config.toml
n_experts = 16
d_expert = 400
d_shared_expert = 0
routed_scale = 7.85
balance_bias = false
rope_fraction = 1.0
qk_norm = false
attn_scale = 0.177
init_std_qkv = 0.035
init_std_up = 0.0501
lr_mult_qkv = 0.5
warmup_steps = 200
schedule = "wsd"
decay_fraction = 1.0
doc_mask = true
Below are experts of layer 3 (counted from 0) of a mixture-of-experts language model. Rows are named router (the router's row for the expert), down (a neuron's output weights, with its number) and show model dimensions 160-191. Each number is 128 + 24 x the weight over its row's rms, rounded and kept within 0 to 255.
After each expert's rows: a language model's description of what the expert responds to. This comes from a sample of Wikipedia text that the model never trained on.

# expert 10
router [152 153 105 138  95 143 163 132 130 147 155 139  95 141 133 105 107 134 138 154  89 103 125 147 156 143 144 134 114 116 123 112]
down0 [115  80 161 146 125 144 112 141 124 139 170 120 131 148 111 103  89 133 133 157 134  72 122 119 128 165  91 163 134 111 170 123]
down1 [141 143 131 102  64 108 139 138 118 135 110 172 129 128 154 132 120 133 135 127 138  99 143 111 141 125 181 174 114 134 155 138]
down2 [129 116 139 115  94 134  96 126 144 144 109 128  70 112 148  98 153 136 132 158  96 156  98 110 190 158 149 188 123  83  94 124]
down3 [123 108 129 117 135 121 134 192 147 144  94 131 103 118 156  96 152 132 136 119 144 111 115 115 112 122 164 114 128 172 119 130]
down4 [139 107 147  97  87 107 129 118 143 134 150  93 117 138 103 146 144 105 112 135 122 118  60 107 136 123 150 112 102 152 117 116]
down5 [ 76 151 147 143 159 124 116 151  96 176 150 146 116 110 123 158 182  99 113 124 139 130 145 114 166 148 114 133  94 146 103 109]
down6 [147 130  95 144 116 108 110 141 138 129 147 113 174 125 148 174 145 154 158 128  84  46 151 145 130 174 121 102 135 112  92 165]
down7 [104  82 142 126 115 151 125 113 153 103 112 166 154 147 154 139 100 117 112 110 149  79 114 120 125 137 114 137 115 128 139 153]
down8 [192 136 124 138  93 113 180 140 122 124  97 122 121 111 106  61 144 132 127 109 149 146 109 143 106 109  89 113 155 126  89 152]
down9 [111 152 136 119 100  87  99 120 102 152  95 152 134 117 144 124 105 131  93 129 112 175  92 133 128 111 142 130 130 152 167 147]
down10 [161 115 137 127 146  93 158 166 145 101 151 140 106  99  78 117 114 132 129 148 107 112 159 147 121  99 122 153 150 147 128 128]
down11 [124 107 102 178  52 111 112 165  95 101 127 137 136 121 133 107 135 153 145 127 170 119 132 166 115 108 108 120 108 133  96 142]
Table cells and list items. Numbers, pipes, dashes and "the" at the start of table cells, list lines and coordinates, e.g. 45°53′, District 97, list dashes.

# expert 15
router [146 167 115  94 102 123 155  89  99 125 157 157  97 142 172 105 107 177 114 135 128 106 113 139 135 154 132 144 151 134 137  78]
down0 [165 151 139 149 129 152  99 100  80 173 143  94 157 115  95 152  99 167  87 138 108 150 113 135 114 147 151  82 122 117 152 142]
down1 [130 156 138  86 175 124 136 148 135  85 151 134 108 127 159 104 162  66 166 125 178  91 118 142 130 110 157 151 128  88 154 120]
down2 [131 102 119 133 113 148  96 129 175 122 156 136 116 161 103 131 152 108  98  97 144 119 114 129 161 125 139 136 155 118 147 119]
down3 [145 159 113 126 137 150  97 152 147 121 134 157 129 152  86  98 145 115 127 134 133 104 124 122 148 143 119 158 151 186 110 100]
down4 [ 97 113 121 124  99 116 138 204 132 135 102 134 150 113 135 133 141 136 113 130 143  82 146 133 117 113 153 140  86  92 136  85]
down5 [ 96  99 127 130 102 145 158 104  80 158 149 105  97 130 145  87 103 124 135 141  51 141 106 142 144 130 151 132  93 124 111 147]
down6 [133 110  98 149 119 173 143 151 141 140 137 116 116 131 132 126 116 148  87 134 123 173 147 122 152 144 146  69 130  71 151 132]
down7 [123 112 105 145  92 159  62 162 148 102 148 135 134 139 135 154 136 149  84 103 145  85 109 127 161 125 122 124 159 117 125 126]
down8 [102 177 144 115 145 124 129 105  85 112 139 106 119 104 161 140 116  63 105 107 113 134 123 168 103 120 177 144 124 147 100 151]
down9 [ 94 156  62 164 107 160 162 132 123 139  95 147 105 128 151 132 106 106 125 152 160  91  90 149 115 115 164 114 125 142 164 131]
down10 [111 193 166 140  97 153 128 123 118 180  76  85 131 156 175 135 115  87 121 118 144 132 120 179 126 125 160 148 150 164 144 109]
down11 [165 152 164 124 130 128 161 129 105 104 126  97 128 198 106 110 100 132 127 104  91 129 115 161 143 114 134 154 110 107 150  89]
Common nouns after determiners. Common nouns or their first pieces right after the, a or his, such as building, government, school, pro-port-ion.

# expert 13
router [147 131 102 128  90 154 146 142 135 148 161 147 136  94 129 104 120 134 136 141 155 105 155 153 161 109 117 110 104 123 116 126]
down0 [104 140 142 108 118 161 119 110 101  91 145 124 103 138 115  93 115  66 132  98  83  91 100 130 153 139 132 128 136 114 124 107]
down1 [123 126  89 136  62 152 120 133  67 133  75  92 116 114 142 146 124  67 115 129 127 129 152 139 135 148  76 133  90 114 149 171]
down2 [166  92 140 152  95 146 101 152 119 116  94 144 139  94 111 176 161  91 120 146 130 116 118 142 144 156 139 108 144 119  80 101]
down3 [ 69 101 132 108 103 167 137 132 129 151 143  89 139 115 109  81 141  93 134  84 123 156 112 117 105 136 101 137 135  93 128 159]
down4 [171  82 147 112  96 120 145 140 112 103 139 118 170 143 143 156 179 144 152 166 113  95 148 180 134 121 160 111 114 102 148 112]
down5 [100 133 123 147  88 149 164 129 131 128 111 165 131 167 112  79 125 128  96 128 151 111 159 102 143 119 158 127 152 196 145 117]
down6 [100 128 138 132 114 172 118 112 108 118  97  93 126 100 105 157 150 102 117 117 132 105 104  81 143 133  96 151 116 139 111 122]
down7 [144 120 122 104 147 125  88 113 117 100 163  73  95 137 132 162 107 115 104 135 107 163 128 103 101  92  85 193  80 113 136 130]
down8 [ 97 123 146 120 131 129  84 134 127 153 135 112 125 147 119  87 135  94 144 147 112 130 183 115 116 137 137 106 177 131 130 137]
down9 [129 139 125  94 153 145 116  87 111 125 144 137 108  90 112  89 125 146 145  74  88 164 131  98  69 132 159  93 125 109 137 172]
down10 [120 106 147 140 125 152 150 167 134 156 116 125 159 137 149 126 112  99 169 139 108 122 147  93 145 134  89 113 116 131 124  90]
down11 [135 112 167 124 101 163  96 159 142 145 171 132 153  76  96 110 136 105 127  97 102 130 125 158  99 112  72 127 158 147  92 142]
Years, war, in. Century digits starting years (19, 18, 20), "in" before places, and War in World War I/II within biographies.

# expert 1
router [133 118  86 121 140 118 147 121 137 168 168 109 146 162 134 102  96 133 110 163 140 127 119 145 152 119 144 126 136 108 106 125]
down0 [146 115 109 118 115 155 146 119 149  90  54 185 123 144 128 119 116 125 136 144 116 102  98 142 141 111 125 168 144 112 159 157]
down1 [150 157 100 129 141  98 123 105 118 132 127 114 100 110 129 141 106  86 111 127 107 177 107 125 163 140 120 163 131 160 177  96]
down2 [117 151 129 108 121  69 114 132 122 133 145 129 126 128 129  77 143 120 101  89 113 101 121 114 158 165 112 160  90 124 112 159]
down3 [155 133  97 173 150  86 151 143 172 100 117 140 137 111 111 121 157 118 145  96 126 110  92 123 121  96  97 132 143  88 147 122]
down4 [114 146  87  99 113  86 108 147 184 159 108 114 104 133 136 131 102 141 143  90 142 140 130 148 122 131 124  95 113 126 139 180]
down5 [ 92 121  98 116 103 128 124 134 185 154 147 118 147 127  81  93  98 153 123 138  86 104 136 140  70  73 122 150 138 110 103 114]
down6 [101 128 153 120 117 121 117 112 112 103 117 106 195 111 147 194 143 167 132 127 108 126 142  96 128 103 139 136 123 107 113 110]
down7 [139 130 133 147  84 100 164 134 102 155 144 160 158 101 103 112 113 110 127 121 118 129 146 115 119 128 101 135 107 145 162 188]
down8 [118 111  97 154 123 160 143 131 164 114 118 117 151 138 133 161 153 141 154 138 121 126 126 128 109 102 163 128 163 126 102 101]
down9 [ 94 132 109 165 106 115 151 142 120 112 125 147 135 136 128 150 101 126  68 162  72 144 128 113 158  98 123 110 118 117 100 146]
down10 [119 110 147 143 135 164 107 137  95 128 125 136 143 108 130  96 103  98 129 134  93 135 126 137 115  81 128 127 152 102 130 129]
down11 [149 112 124 126 146 144 148 112 141 146 165 154 112 110 149  75 123 133 132 116 101 131 140 116  90 102 148 136 131 136 114 154]
Paragraph and section breaks. Sentence-final periods with line breaks, blank lines and wiki heading markers like ==, ===, at paragraph or section ends.

# expert 8
router [154 155 106 135  95 142 165 132 131 148 156 141  97 143 132 105 102 133 139 158  91 108 125 148 155 142 145 133 113 116 125 109]
down0 [144 128 163 127 157 114 109  68 142 132 120 141  79 118 122 131 125  45 135 133 140 116 115 118 102 116 123 129 109 147 111 108]
down1 [ 88 154 114 143 104 136  79 119 128 125  99 164 153 167  79 172 133 196 118 114 146 180 110 140 165 126 113 106 166  96 131 106]
down2 [121 121 133 136 142 137  88 156 141  75 151 117 115 155  79  82  87 108 151 166 125 123 147 124 144  80 128 134 148 108 105 163]
down3 [ 99 177 113 183  94  95 115 130  99 104 160 118 110  98 141 158 115 150 144 171 107 132 127 136 117  92 119 112  99 156 100 126]
down4 [114 135  67 145 146 122  99 158 128 123 125 137 151 107  97 134 152 111 120 143 143  92  80 106 132 125 106 138 128 139 144 104]
down5 [ 82 124 145 139 142  95 122 112 149 158  95  98 145 141 131  94 109 159 111 163 144 122 140 146 121 144 148 116 106 131 123  90]
down6 [137 101 132 104 108  99 130 178 121 130 153 188 111 174  88 152 139 143 118 116  96 123 139 130 110 139 137 145 126 157 106 126]
down7 [115 111 119  66 146 150 111 147 138 123 135 119 131  98  94 121 142 100 104 129 129 147 133 146 111  96 130 130 168 122 187 119]
down8 [ 98 124 132 132 104 136 112 136 140 108 110 126 173 131 105 137 140 140 138 118 104 125 123 128  97 123  94 142 125 105  62  95]
down9 [165  92 140 125 132 115 139 128 142 149 140 127 139 140 135 141 153  96 135 153  96 135 117  99 139 154 163 169 170 117 133 126]
down10 [103 126 129 182  93 121 115 139 156 133 157 116 147 144  90 150 155  75 102 133 102  67 175 134 140 130 118 127 117  85 162 114]
down11 [ 88 124 150 131 159 163 117 156 111 130 139 167 135 136 108 137 145 148 102 142 119 151  74  94 125 117 160 126 127 115  99 137]
Conjunctions and clause ends. "and" and commas joining phrases in prose, pronouns him, them, she, and numbers ending ranges or table cells, e.g. "45 to 64".

# expert 12
router [139 162 109 121 137 110 159 105 140 136 134 126  93 150 135 128  92 142 131 159 108  98 119 146 144 132 135 106  88 132 133 118]
down0 [118 132  94 127 141 109 135 137 107 115 126 136 157 141  99 111 126 124 162 102 142 100 134 163  96 121 119 129 111 100 158 159]
down1 [123 145 106 141 139 124 123  94 140 151 156 148 142 157 106 147 142 136 113 116 114 101 149 144 137 136 160 122  99 120  77 131]
down2 [142 161  70 155 106 121 103 142 130 138  84 164 117 157 140 138 189 123 119 100  80 153 136 105 184 135 114 121 108  84 103 148]
down3 [187 100 167 147 128 184 137 158 127 149 165 132 140 153 107 169 148 135 119 130 105 140 172 120 126 105 123 109 137 112 120 139]
down4 [ 96 144 156 145 134 111 137 159 156 119 113 134 107 157 161 154 165 105 133 128  85 142 172 143 120 118 125 129 190 141 148 100]
down5 [110 125 103 128 120 153 142 122  97 109 111 143 125 110 158 114 194 105 159 137  97 202 128 128 174 124  99 148 139 124 141  96]
down6 [119 166 138 122 161 151 150 140 142 101 142 178  96 108 127 146 111 120  77 128 125 153 152  89 101 128 134 121 149 154 131 153]
down7 [138 101 138 152 135 104  83 144 119 163 138 137 109  88  89 116 152 145 141 134 111 109 119 105 141 147 140 134 166 140 186 141]
down8 [102 134 199 153 122 129 104 131 118 180  80  94 141 113 107 125 123 114  83 167 109 121 138 103 164 120 119 105 105 118 177 198]
down9 [152 153 142 133  97 127 141 128 132 164 133 114 165 174 130 112 109 129 198 107 130 121 161 124 120  86 127 133 145 113 188 123]
down10 [100 133 134 145 129 129 133 145 141 123 116 151 126 151 156 130 142 131  85 152 153 161 114 119 120 143 131 190 136 140 148 161]
down11 [138 108  99 172 129 176 106 114 145 108 124 161 166 128 102 135  98 108 105 135 115 115 189 134 157 117 164 166 123  85 181 121]
Table and list separators. Cell-dividing pipes in Wikipedia tables, plus semicolons, colons, slashes and bullets separating list items and citations.

# expert 7
router [150 157  98 112  90 123 156 139 126 152 138 169  98 130 120 136 106 114 185 150 120 128 111 126 136 109  95 117 142 145  84 163]
down0 [144 145 158 137 108 145  92 140 147  92 149 103 149 105  76 122  91 101  96 142 127 117 110  85 119 109 154  99 123 151 122 168]
down1 [146 127 125 137 109 148  98 129 150 100 134 141 118 137  99 152 127 160  86  87 148 107  89 127 167 124  73 194 148 136 119 118]
down2 [121 150 148 113 115 146 139 130 131 171 141 125 120 151 127 131 114 121 138 118 114 145 144 145  94 116 157 132 145 110 105  77]
down3 [131 186 157 113 132 113 127 140 120 140  74 160 116 143 140 149  96 111 134 133 154 143 134 151 111 139 156 117 109 160  87 123]
down4 [ 95 119 114 114 106  97  81 109 125  84 165 114 127 147 122 154 101 147 137 120 108 164 155  88 176 136 101  64 132 128 114 133]
down5 [114 109  98 109  83 130  96 130 150 128 161 150 128 134 145 122 107 160 108 106 136  82 177 116 166 189 132 129 117 145 140 152]
down6 [105 135 147 118 162 134 137 129  85 153 146  86 142 141 130 141 140 109 130 135 124 131  90 145 120 106 142 160 122  90 121 149]
down7 [134 136 127  97 157 161 100 131 170 111 121  97  66 118  37 137 104  61 137  86  97 131 126  87 168  94 125 103 113 123 112 148]
down8 [ 90 128 198 168 129 142 121 180 114 118 112 124 121  99 124 140 137 128 149 132 124 138 130 141 100 130 101 168  98 136 145 126]
down9 [101 147 162 130 150 142 105 125 120 126 124 116 134 155 150 146  93 115 123 167 150 134 169 122  95 146 173 166 160 126 106 125]
down10 [140 110 181 125  64 128 149  85  92 155 100 118 172 124 165 169 124 125 168  95 114 127 134  85 120 146 112 117 116 139 116  88]
down11 [104 156 127 153 150 111 132 139 122  99 168 120 139 141 117 132 140  78 150 143 140  78 106 148  99 162 113 103 106 155 118 170]
Verbs and clause links. Auxiliary verbs, pronoun subjects, relative words and adverb endings inside clauses, such as was, had, who, which, significant-ly.

# expert 11
router [142 130 131 150 116 126 166 145 118 161 147 116 131 155 123 144  97 127 123 140 115 118 145 152 106 124 156 143 158 117 156  95]
down0 [139 135 113 130 105 174  53  97 152 127 150 108 116 125 128 144 165 138 120  95 107 121 132  88 124 140 114 142 115 114 167 157]
down1 [150 138 125 121  93  98 111 146 159 120 142 118  84 101 122 113 151 124 107 111  72 144 189 170 116 142 109  97 125 120 157 129]
down2 [152  88 125 104 105 129 123 133  84 103  95 134  87 158 132  81  92 133 129  96 142 184 165 164 106 154 156 135 136 109 135 111]
down3 [113 174  93  87 151 106 179 105 134 143 109 111 147 116 125 131 113 177 134 170 108 137 145 145 132 122 156 106 150 125 103 100]
down4 [ 98 118 106 149 160 133 168 137 133  98 164 130 130 129 124 132 120 111 133  98 107 164 163 147 114 130 135 157 143 127 135 103]
down5 [132 148 143 115 115 128 148 136 158 144 108 112 135 135 120 123 147 124 112 120 157  91 101 137  65 131 153 126  95 141 147 126]
down6 [137 121 112 110 119 111 137 100 102 145 130 141 114  88 101 148 150 127 146 156 132 123 130 125 133 146 115 139 152 120 134  99]
down7 [129  84 137 130 110 151 165 152 116 156 170 108 131 128 162 100 117 167  85  91 130 122 135 144 110 140  93 107 111 163 163 110]
down8 [144 146 128 116 135 132 150 123 132  92 150 109 133 145 150 132 141 100 142 105 110 138 139 107 137 157 116 130 119  94 144 160]
down9 [148 143  66 128 166 146 120 112 135 162 123 111 111 107 116 131 174 125 117 142 127 136 129 121 126 103 153 129 102 116  99 152]
down10 [170 139  70 139 167 102 166 185 122 123 120 168 110 130 110  89 108 105 119 164 113 106  96 115 109 133 121 106 116  92 108 120]
down11 [151 157 105 124 174 122 121 147 121 101  93 142 141 189 101 155 140 123 139 118  84 187 121 144 100 137 125 116 130 147 106 139]
Table labels and cells. Header and label words in wiki tables and infoboxes, such as Record, Party, Candidate, Total, %, plus cell fragments.

# expert 9
router [160 167  73 133 137 129 138 117 137 159 181 133 145 119 161 123 119 111 117 163 117 106 116 146 142 115 144 150 112 123 124 121]
down0 [136 163  98 171 136 111 106 116 118 157 155 187 124  97 121  98 141 127 137 154 106 145 130 101 125 128 138 163 150 128 160 145]
down1 [173  60 153 115 124 166 117  99 139 139 159  85 146 127 122  70 158 107 103 141 113 146 121  95 126 106  86 132 128 153 125 149]
down2 [126 117 151 100 121 102 118  92  88 120  83 122 149 167 120 145 149 167 122 114 119 125 123 103 134 145 147 150 131 127 119 152]
down3 [144 129 131 131 120  85 104 123 114 139 107 105 129 132 101 139 146  67 127 113 130 118 115 124  86 146 143 135 138 161 135 140]
down4 [137 113 172 111  98 171 165 145 147  94 112  74 133 153 153 115  94  53 116 114 164 144 129 130  91 110 154 113 137 111 126  92]
down5 [156 146 139 105 162 106 127 138  91 106 154 123  94 145 127 141 117  99 105 118  94 154 149 147 135 117 106 111 111 159 110  77]
down6 [101 135 107 125 125 111 149 133 144 108 153  93 128 104 130  38 101 115 115 162 113 114 147 128 120 136 130 143 138  59  60  87]
down7 [151 111 165 138 120 172 117 106 115 209 152 108 127 110 188 138 108  85 158 152 113 125 111 126 109 150 103 137 113 109 109 151]
down8 [167 129 176 128 155  60 143  85 176  98 121  92 141  85 139 115 134 125 130 154 124 102 104 127 120 137 103 109 118 122 116 123]
down9 [107 163  95 135 114 166  93 147 106 141 134  89  79 111 154 155 142  99 108 150 153 136 132 118 160 130 115 141 126 145 158  96]
down10 [ 97 139 121 121  90 125 105  82 115 105 140 142 111 110 118 147 139  75 122 115 130 175  90 164 146 145 154 158 101 121 124 134]
down11 [116 138 107 150 144 173 102 151 120 115 129 128 128 156 177 112 143 137  82 155 146 109 131 131 199 127 140 115 156 102 113  96]
Space before values. Bare space tokens before numbers, dates or currency signs, after colons in infoboxes, pipes in tables, or words like "from".

# expert 0
router [158 127 104 139 128 110 115 106 104 155 138  88 130 146 125  89 115 124 139 140 100 106 131 110 129 159 117 119 147  84 126 123]
down0 [125 146 100 125 114 105 113 138  98 106 197 109 179 131 116 115 166 184 137 150 148 152  99 173 133 131 155 147 147 128  83  81]
down1 [179 145 112 141 123 149 132 132 151 161 136 123 117  85 100 157 124 131 103 131 117  84 120  99 139 166 124  97 117 167 142 142]
down2 [109 123 141 100 151 109  99 145 102 136 117 149 181 174  86 164 126 152 117 105 107 121 123 103 153 174 149 108 121 118 104 114]
down3 [112 140 118 107 127 133 128 121  91 112 123 109 144  88 120 108 147 153 157 136 134 117 128 117 103 113 120 113 122 186 145 145]
down4 [102  98 145 112 131 121 135 142 158 113 163 155 137 106 175 113 137 146  75 102 111 143 187 158 161 113 120 141 149 141  84 125]
down5 [151 145 124 134 118 111 106 189 113 153 109 141 104 122 130 135  99 174 122 140 151 187 115 108 153 147 173 151 156  62 102 120]
down6 [146 103  86 162 144 132  80 106 120 138  97 163 123 140 126 174 120 162 124 139 133 111 122 118 166  76 119 148 135  99 142 120]
down7 [121 120 123 134 133 117 139 149 108 107 152 142 167 115 138 121 199 135 151 132 146 109 203 151 134 147 170 143  82 116 121  76]
down8 [176 153  92 114 129 173 116 118 126  95 126 102 126 123 100 123 114 108 135 129 143  91 164 139 165 131 118  76 101 153 112 120]
down9 [103 164 133 154 107  76 147 126 137 154 117 134 159 105 118 138 132 112 117 122 123 206 127 133 104 110 169 134 140 129 106  69]
down10 [ 93 129 165 141 118 141 121 148  96  90 154  95 134 119 135 135 130 139 132 116 136  97 124 115 128  99 118 146 132 144 159 131]
down11 [166 123 119 102 127 111 110 114 151 102 108 106 142 128  71 114 128 164  73 132 104 117  92  91 114 140 159  69 111 162 114 175]
Taxonomic Latin fragments. Word pieces inside Latin scientific names, genus and species lists and taxobox ranks, e.g. Ch-ord-ata, chal-ced-ona, -idae endings.

# expert 5
router [144 145 118 146  78 143 158 112 118 129 159 120  98 142 110 131 109 145 151 140  84 108 151 164 170 128 173 122  95 103 107 124]
down0 [108  98 136 152 160 119 115 130 158 117 116 158  94 116 127 146 100  95 160 140 173 140 140 110 161 117 132 111 130 152  79 121]
down1 [107 111 136 140 114 117 113 133 149 108 112 119 155  89 101 135 172 151 116 173 143  68 125 105  90 130 129 127 136 157  73 102]
down2 [115 161 100 109 131 111 149 155 112 128 138 141 147 132 138 133 117 141 126 110  79 144 140 159 134 161 156 107 107 138 158 116]
down3 [121 128 139 184 125 116 112 185 142 140 106 102 125  97 161 115 159 121 120 142 129 170 108 117 106 126 131 116 149 117 167  95]
down4 [133 135 142 111 146 114 101 144 187 128 166 170 129 110 121 137 128 105 146 151 132 139 145 137 127 161 132 137  84 100 153 113]
down5 [129 149 167 128 107 113 131 139 132 173 149 103 142 114 121 136 112 131 124 147 142 114 119 124 146 119 155 158 163 112  78 156]
down6 [134  95 150 103  87 109 130 137 101 113 122 161  99 146 125 129 144 145 169 105 151 136 149 198 118  91 131 147  94 123 131 115]
down7 [116  96 141 126 176 122 141 134  71 154 152  93 100 158 150  96 134 134 132 163 142 146 110 129  97 124 135 139 139 150 112 143]
down8 [188 159 155 146 137 183 124 117 117 112 161 136 127 136 144 147 128 108 160 141 129 164 162 163 108 110 146 103 142 138 157 116]
down9 [152 139 111 142 115 123 105 122 137 143 131 149 111 127 175 140 123 146 100 107 158 131 106 131 139 173 110  99 111  97 144  93]
down10 [127 124 112 134 100  88 144 161  98 158 147 158  60 161 104 127 111 126 126 124 103 126 134 107 133 146 104 139 118 111 111 120]
down11 [133  95 163 121  98  99  85 136 106  92 103 117 182 107 121 123 137 109 136 111 149 155 100 140 154 145 107 114 141 108  87 156]
Prepositions. Prepositions after verbs or nouns in running prose, introducing places, times or agents, such as at, for, by, from.

# expert 2
router [146 162 110 143 136 129 168 107  92 128 155 134 102 150 128  80 118 111 165 139  83 129 145 116 136  63  59 124 139  80 158 137]
down0 [132 136 150 121 142 108 129 100 117 122 137 145 104 134 138 129 134 141 120 107 135 134 107 114  93 143 158  68 108 167 117 120]
down1 [118 117 139 142 106 147 157  93 155 135 109 144 102 121 122 160 138 125 186  58 114 144 135 152 119 132 130 125 120 124 164 107]
down2 [151 137 140 141 163 150 154 138 119 158 122 102 133 129 129 146 131 130 115 103 136 139 150  90 152 127 129 113 148 123 128 115]
down3 [125  84 142 132 124 147 150  94 155 129  71 145  65 133 108 120 163  97 111 132 110 118  68  92 114  81 148 159 134 133 143 149]
down4 [ 83 124 151 153 144 120 162 146 153 155 161 110 110 143 135 144  95 161 147 146 135 154 160 127 157 109 166  98 169 154 115  97]
down5 [133 122 109 150 121 109 152 120 111 118 153 111 156 114 154 132 150 149 117 150 105 123 131 185 134  64 126 107 106  98 131 115]
down6 [113 141 146 164 143 132 144 112 112 146 125 165 124 127 118 107 140  92 128 153  88 101 148 112 146 167 141 113 131 156 136 167]
down7 [128 148 133 113 106 140 156 158  87 158 136 179 146 163 161 151  95 118 156  82 104 140 103 140 126 129  82 140 138 115 143 183]
down8 [151 159 129 114 134 103 140 134  70 108 123 101 165  94 119 101 105  89 146 125 114 116 131 144 145 161 102 141 122 100 127 138]
down9 [132 105 150 150  90 130 170 111 126  87 106 153  97 136 168 114 128 148 120 130 140 136 148 120 141  91  86 129  99 103 136 192]
down10 [119 136 118 167  97 148  80 152 125 106 143  80 154 165 132 194 148 164 113 139 135 111 131 144 143 106 152 104 127 102 102 137]
down11 [124 132 187 100 124 124 137 151 109 132 117 135  93 128 131 173 138 156 136  91 117  80 131 128 116  84  95 138  82 114  99 142]
Names in entertainment text. First names and surname pieces in film, music and TV articles and track tables, e.g. James, John Wa-ite, Kone-fal, Love.

# expert 14
router [149 153 102 137  95 143 161 134 131 145 158 141  95 141 133 108 104 132 140 152  95 108 126 147 156 145 142 132 115 117 126 110]
down0 [162 150 107 143 131 119 148 133 131  76 134 152 119 142 129 168  99 167 136 145 142 159 135 125 111 159 141 133 135 127 188 164]
down1 [ 92 134 102 150 141 111 119 137 112 127 132 182 168 117 117 127 154 104 116 119 150  95 144 128  86  91  74 101 198 121 109 140]
down2 [175 128 173 128 100 121 109 118 134  96 122 110 131 132 135 120 150 102 136  91 128 134 106 153 156 128 107 129 107 114 151 153]
down3 [131 108 190 109 105 131 128  89 120 187 156 113 115 143 117  90 138  93  69 159 119 123 106 107  99 135 108 116 164 108 135 131]
down4 [188  88 130 166 175  86 109 173 110  83 105 129 101 150 108 148 123 106 137 109  86 120 107 125 155 150 120 128 139 143 128 119]
down5 [ 60  87 157 124 120 132 143 178 161 118 169 127  93 189 136 120  88 128 148 128  84 189 125 137  95 138 151 141 114 156 123 122]
down6 [155 127 127 145  88 117 146 119 132 124 116 128 118 132 159 100  79 158  83  89  89 159  88 115 113 141 129 132 101 145 137 121]
down7 [157 142 141 152 144 106  52 134 125  78  60 106 103 119 134 147 161 146 138 140 106  93 118 149 125 129 127  96 131 153 141 149]
down8 [139 141 164  89  95 108  93 143 103 150  99 158 158 129 107 125 119 144 157 151 156 149 106 111 133 109 110 122  93  86 115 126]
down9 [125 155 183 131 141 120 124 117 156 104 122 135 170 136 149 137 128 122 142 108 163 140 146 117 162 156 142 151 156 157 134 108]
down10 [129 139 139 104 131 126 195 146 174 120  75 128 127 150 112 168  85 132 182 110 158  93 156 134 111 193 107 105 104 148 170 126]
down11 [159 145 123 119 114 139 145 112 152 170 145 114 180 134 105  93 102 166 128 147 163 121 158 173  69 136 135 143  85 124 169 181]
Numbers after and the. Census numbers after "and", year endings like 20-25, clock times, and "the"/"The" starting a noun phrase in statistics prose.

# expert 4
router [161 125 107 135  96 149 131 110 133 109 148 159 118 109 149 112 106 122 130 169 103 100 126 111 135 126  79 142 174 110 106 171]
down0 [128  97 112 131 106 149 130 113 111 126 129 137 156 110 130 144 174 140 130 123 136 127 167 149 117 141 145 159 121 146 112 111]
down1 [138 115 169 158 143 111 125 125 156  80 127 116 131  58 124 133 143 129 125 150 109 110 166 121 154 116 169  97 162 139 155  95]
down2 [180 155 115 116 137  65 138 147 112 151 100 140 128 135  83 143 158 122 114 126 168 147 121  85 135 122 120 126 129 173 119  96]
down3 [ 85 121 130 120 138 152 111 101 129 178 122 107 112 130 148 165 123 127 160 121 134 143 188  99 144 153  94 125 145 157 152 122]
down4 [123 104 149 115 109 121 158 153 127 151 144 122 169 132  94 124 128  97 128 109 111 148 118 143 129 113 119 151 135 123 132 131]
down5 [132 139 116 173 126 172 137 120 147  95 141  89 138 190 126 183 117 118 134 162 100  99 138 117 145 159 128 100 114 127 147 145]
down6 [118  67 155  93  83 121 141 154 134 103 142 141 161 157 135 102 103 157 176 100 127 108 113 134 109 127 112 158 112 154 115  96]
down7 [137 108 119 123 137 148 148 116 119 142 122 138 104 142 105 151  89 139 126 107 111 147 142 133 109 178 136 168 109 143 141 118]
down8 [ 93 144 129  82 103 118  77 135 108 125 138 141 148 123 126 172 104 151 157 144  96 133 111 152 124  88 118 165 114 101  73  99]
down9 [108 150 145 123  75 111 159 139 151 119 158 108 128 126 131  91 143 161 145 140 151 120 193 117 107  92 107  72 128 101 131 133]
down10 [171 162 197  78 109 102  80 114 141 113 121 115 118 112 135 151  99  96 129 112 126 122 118  89 189 118 134 132 104 114 140  97]
down11 [126 130 145 140 119 137 138 160 145 123 149 102 131 159 135 136 121 105 105 146 103 111 134 158 132 110 171 178 124 105 148 125]
Word-final suffix pieces. Final pieces of surnames and ordinary words, often before a comma or "and", e.g. Sanche-z, kilomet-ers, sit-com, -ing, -ić.

# expert 6
router [150 156 108 136  94 142 163 135 129 144 156 142  96 140 133 107 106 132 139 157  90 107 130 144 151 146 144 130 115 119 127 110]
down0 [167 127  98  96 109  85 114 147 155  86 113 136 102 114 114 122 106 168 125 136 111 143 130 115 105 150 172 152 155 135 121  99]
down1 [144 139 133  92 125 142 112 143 106  90 133 118 137  98 134 149 134 128 109 120 130 118  91 142 117 136 156 146 120 145 145 108]
down2 [119 133 123 161 142 105 155  87 130 154 169 109 161 156 123 157 116 140  77  78 134 117 124 133 142  99 114 116  97  78 129 142]
down3 [104 152 110  98 128 146  89 125 111 121 188 124 161 173 162  91 140 174 130 160 167 153 121 156  82  81  95  71 153 116 134 162]
down4 [116 127 123 151 146 154 114 120  99  96  74 149 126 132 115 159 139  64 111 107 106 101 114 135 136 162 125 118 134 175 151 128]
down5 [119 174 106 153 128 115 140 163 143 135 136 104 123 122 147  74  91 134 180 132 156  94 128 144 149 152 178 124 112 145 168 134]
down6 [ 85 129 168  95 127 162 127 138 109 129 161 130 128  96 114 131 153 125  99 103 140 101 136 127 120 129  97 144 123 111  97 138]
down7 [122 131 134 122 109 129 150 128 133 136 130 130 109 112 122 163  90 163 129 138 135 136 154 108 129 134 152 133 136 161  99 148]
down8 [162 135 114 106 127 105 143 132 132 140 187 127 138 137 106 101  78 150 138 140 151 161 132 154  76 109 101 111 153 156 109 114]
down9 [152  81 163  95 133 122 179 101 144 133 125 136  88 109 120 144 132 172 148 147  99 107 139 118 141 102 142 160 124 122 178 140]
down10 [127 125 132 125 143 125 143 160 102 150 106 100 150 127 137 134 117 137 113 149 120 116 111 133 115 140 140 152 100  92 151 147]
down11 [147 142 102 138 109 116 129 116 148 113 149  98 133 190 132 127 155 161 120 102 125 131 135 134 155 119 141  77 154 121 136 180]
Numbers and topic words. Numerals in census counts, coordinates and numbered district lists, plus words like elected, Islam, Indonesia, young, foreign.